Experts of a small language model.
Training: a variant of Adam for the experts, 460M tokens, 7018 steps.
Below are experts of layer 4 (counted from 0) of a mixture-of-experts language model. Rows are named router (the router's row for the expert) and show model dimensions 240-319. Each number is 128 + 32 x the weight over its row's rms, rounded and kept within 0 to 255. Numbers have three digits each.
After each expert's rows: "comes after" lists some tokens at least twice as common just before its tokens as in all text. This comes from a sample of Wikipedia text that the model never trained on. Tokens count by the router's weight.

# expert 31
router:093099157119101116127165141084116087076130175152175099153118130145145089140186084114126138128152128085133093117105100162098111165099151155142150179139170124151099126091141154108105145085101123177170152101176136145086149105080142103108142084
comes after: " of", " in", " with", " as", " for", " is"

# expert 42
router:166152132121110099085131151122161095147132101121135130040071194135150113132102110104142154161144119090113175106127117106135049109175207163106175127050157073068146134150117102093144125139148161070161090148108146155200131163110078156113140185
comes after: "\n", " =", "==", ".", " ==", "==="

# expert 62
router:127117196129137106044166138124114171137077136064095131079141162154123108142097164116163150111103126122131177110109158148107150145196111112169106141112123166124160131142181086104162138101053134117154133122210107105128166165177087128122050143
comes after: ".", " and", ",", "\n", "s.", " that"

# expert 34
router:121089130164146109105127132141106124165122124120133125091061083125165078115141080051100141131095128160115191106120106115142183140110172078164102154105157077093157168164144150103135104187165098139181113065143121103202112105144189158146125165
comes after: "\n", "|", "-", "\n ", " 2", " MF"

# expert 10
router:130129092159152135136164099071141131136141129079051129082133153133088182150096132151094152159073136152124141185130102167147079134093146171084160099142140151090113168177174119176147169149156087128122114138083052182208114140112123168102090150
comes after: " S", " H", " N", " P", " K", " F"

# expert 3
router:077102084189094070073121161114077136141198105085112123144122123141086075098114199091099082169115144124158140143120125086140142141194176122133109121151124139124065163171101132137159164131187115110117120141110152130116141159186125111117119188
comes after: " |", " 0", " 1", " ", " 2", " 3"

# expert 0
router:084142154093150134089191094084151138121128140161130078141094128145129111122143119175120095069138161080111090143097063194109134115155098166131118149134144131170051093110089117086113105137088126142100086178137150085127100116057149108105138058
comes after: " was", " is", " were", " are", " be", " as"

# expert 33
router:154137160119098084154117157133169097078121095105163116055076155094141156058089165106096113177081158137093077096131122104129150167090176086114145147114144069162154100121186129055145145158153155110127139186124136131121109131141139168087148144
comes after: ".", "\n", "==", "s.", " |", "==="

# expert 24
router:187125175088160111137137128153167142101127170149125091137145086158147153175137113182135136075151122156159139099130167175148149142128091083192115111104121134128130132120174101074117127086121187140183133132109077120069114172193110123106062089
comes after: " in", " to", " at", " of", "s", " on"

# expert 8
router:077102114183060079116121119156135162102103120161108080120084167178061076100091144125133146153109135148158131126124099085133150144169198130182133161176117116131122112096155123107116108111158082123127083101157148065137093169116106112139161174
comes after: " |", ";", "°N", ":", " –", " 6"

# expert 4
router:125137119135160178136132124136176102130106126139152088125136120125151120151107127137097103099103150110141140117150129128134088152207163147163097103139136137124073068133143171082157088129150126171125071176147109079098182178094094083142178093
comes after: " in", " the", " of", " was", " to", " a"

# expert 9
router:140153104112081106149097161149092140155150102137101167105121121109102077100118163095110082152100101142111113130113183085193105133130188100105122119078155167108147100179027092100100127108183161112165132105146141153180129127154102115165193190
comes after: " |", " ", " 0", " 1", " 2", ")"

# expert 1
router:093071127095171138071163148111127104137141133158109124174193145136102119148099114137112118115052129107081095109112125168072040106089082162139133139129129158135120157124154174186101133119081102115131138108126105160168095158147186137161147111
comes after: "\n", "-", "==", "===", "|", "."

# expert 44
router:137137116129130100093088109079164200115175124158154101159130141140154131078124147124111103176141138097106098147140162098130117100192154160095141131116055103124172143076091138190136085050169143045119121138104159123132142146174104164143164184
comes after: " |", " ", ")", " 0", " —", ";"

# expert 39
router:153143095179144145116059102164124117088145066091135135123064100110169158156105131106123125151121138213144131152126161109191129162145196127121120095121133067077135156145169148113090106118156139080146160055096148123154173172142102111138151127
comes after: " the", " in", " United", "|", ",", " New"

# expert 11
router:097125136143170126074181154129152125155130114177160118143161106156156125120159084129091092069113143069101094161122057165093122092175101152120103096072128099152071120133105116110106079117153093108121149146095169076137103098091154113193126081
comes after: " was", " is", "-", " a", " and", " as"

# expert 38
router:122095101142083082099144088148205114124157121132120163132077152170116148147107137113085098169097121159118178122135144100096125113114182153052148169085119089155171107161197150129138109135155134053092141159101115145200101155173114140148132165
comes after: "\n", " |", "|", ".", ")", ";"

# expert 15
router:140141133148049102147115168111168141096157120119130185126149131146136107116156156065107125182123116155107138089121181134172138138107150128163110177103164065102150057139113129100097123105164139085178123093142109115192187153156157147141146172
comes after: "\n", " ", ")", "\"", "a", "}"

# expert 63
router:112138152142069101103127112219151173169167107128098173157091079130072077135086140114096112175130130171101140108103151115111166154119146057096094139102122094091149126117095113150133122142085106126137131135127138086115113145180161151162113152
comes after: " |", "|", " 0", " Award", " Succeeded", " W;"

# expert 23
router:104105122116151151151181130083141120094142147151169079161152091134169160148167085120150121109171114083143119130115108175076128149154099144137127121186126137141121142090167130126091130040045117185187136071162111117060122127055145082135143072
comes after: " of", " in", " the", " for", " to", " on"

# expert 5
router:124140090095100101113106142121104100142148142123153129166143083122176079174124156129060139107103124110074084143159171117139106136127176126102115139048124110111159113148109078115124107061083152103163136085128093131165123098190172138153159185
comes after: "\n", " ", "-", " 0", " 1", " —"

# expert 52
router:135143146101100160065145151131128132141080143118123112119182130126146068218156187106148141149107120127125159100138199096084172137191118175173161122109134148105153073124136110132174124149041156051164169100117125155164177194120127146136104081
comes after: ".", "\n", "s.", " that", ",", " The"

# expert 22
router:137110196110110116083154164120099159144093141114147129096130094161139142154146152148159141119148129111138129113146164146153167126142073137185149139073115179120137133144122097094138132077035158088159159137140141113097116114119184116136059054
comes after: " and", ",", " that", "s,", ".", " but"

# expert 57
router:149104098078102113133186152098090152177134116109118190108177145143128159173110108120109217143103098200170147186125112138185127128102144118096154116130127139151062107138118114150120096135120084191108080124153139119118149153157132118057132145
comes after: " M", " T", " V", " B", " m", " K"

# expert 40
router:102171130167072134076128134169100140071193122217159113188140121163165164096075127128100044139105144164158131138091144102086174110117139136121100141117106121102182150135165143129141114131098113100096124098076137077155082058181137131190100200
comes after: "-", "\n", "|", " ", " /", ":"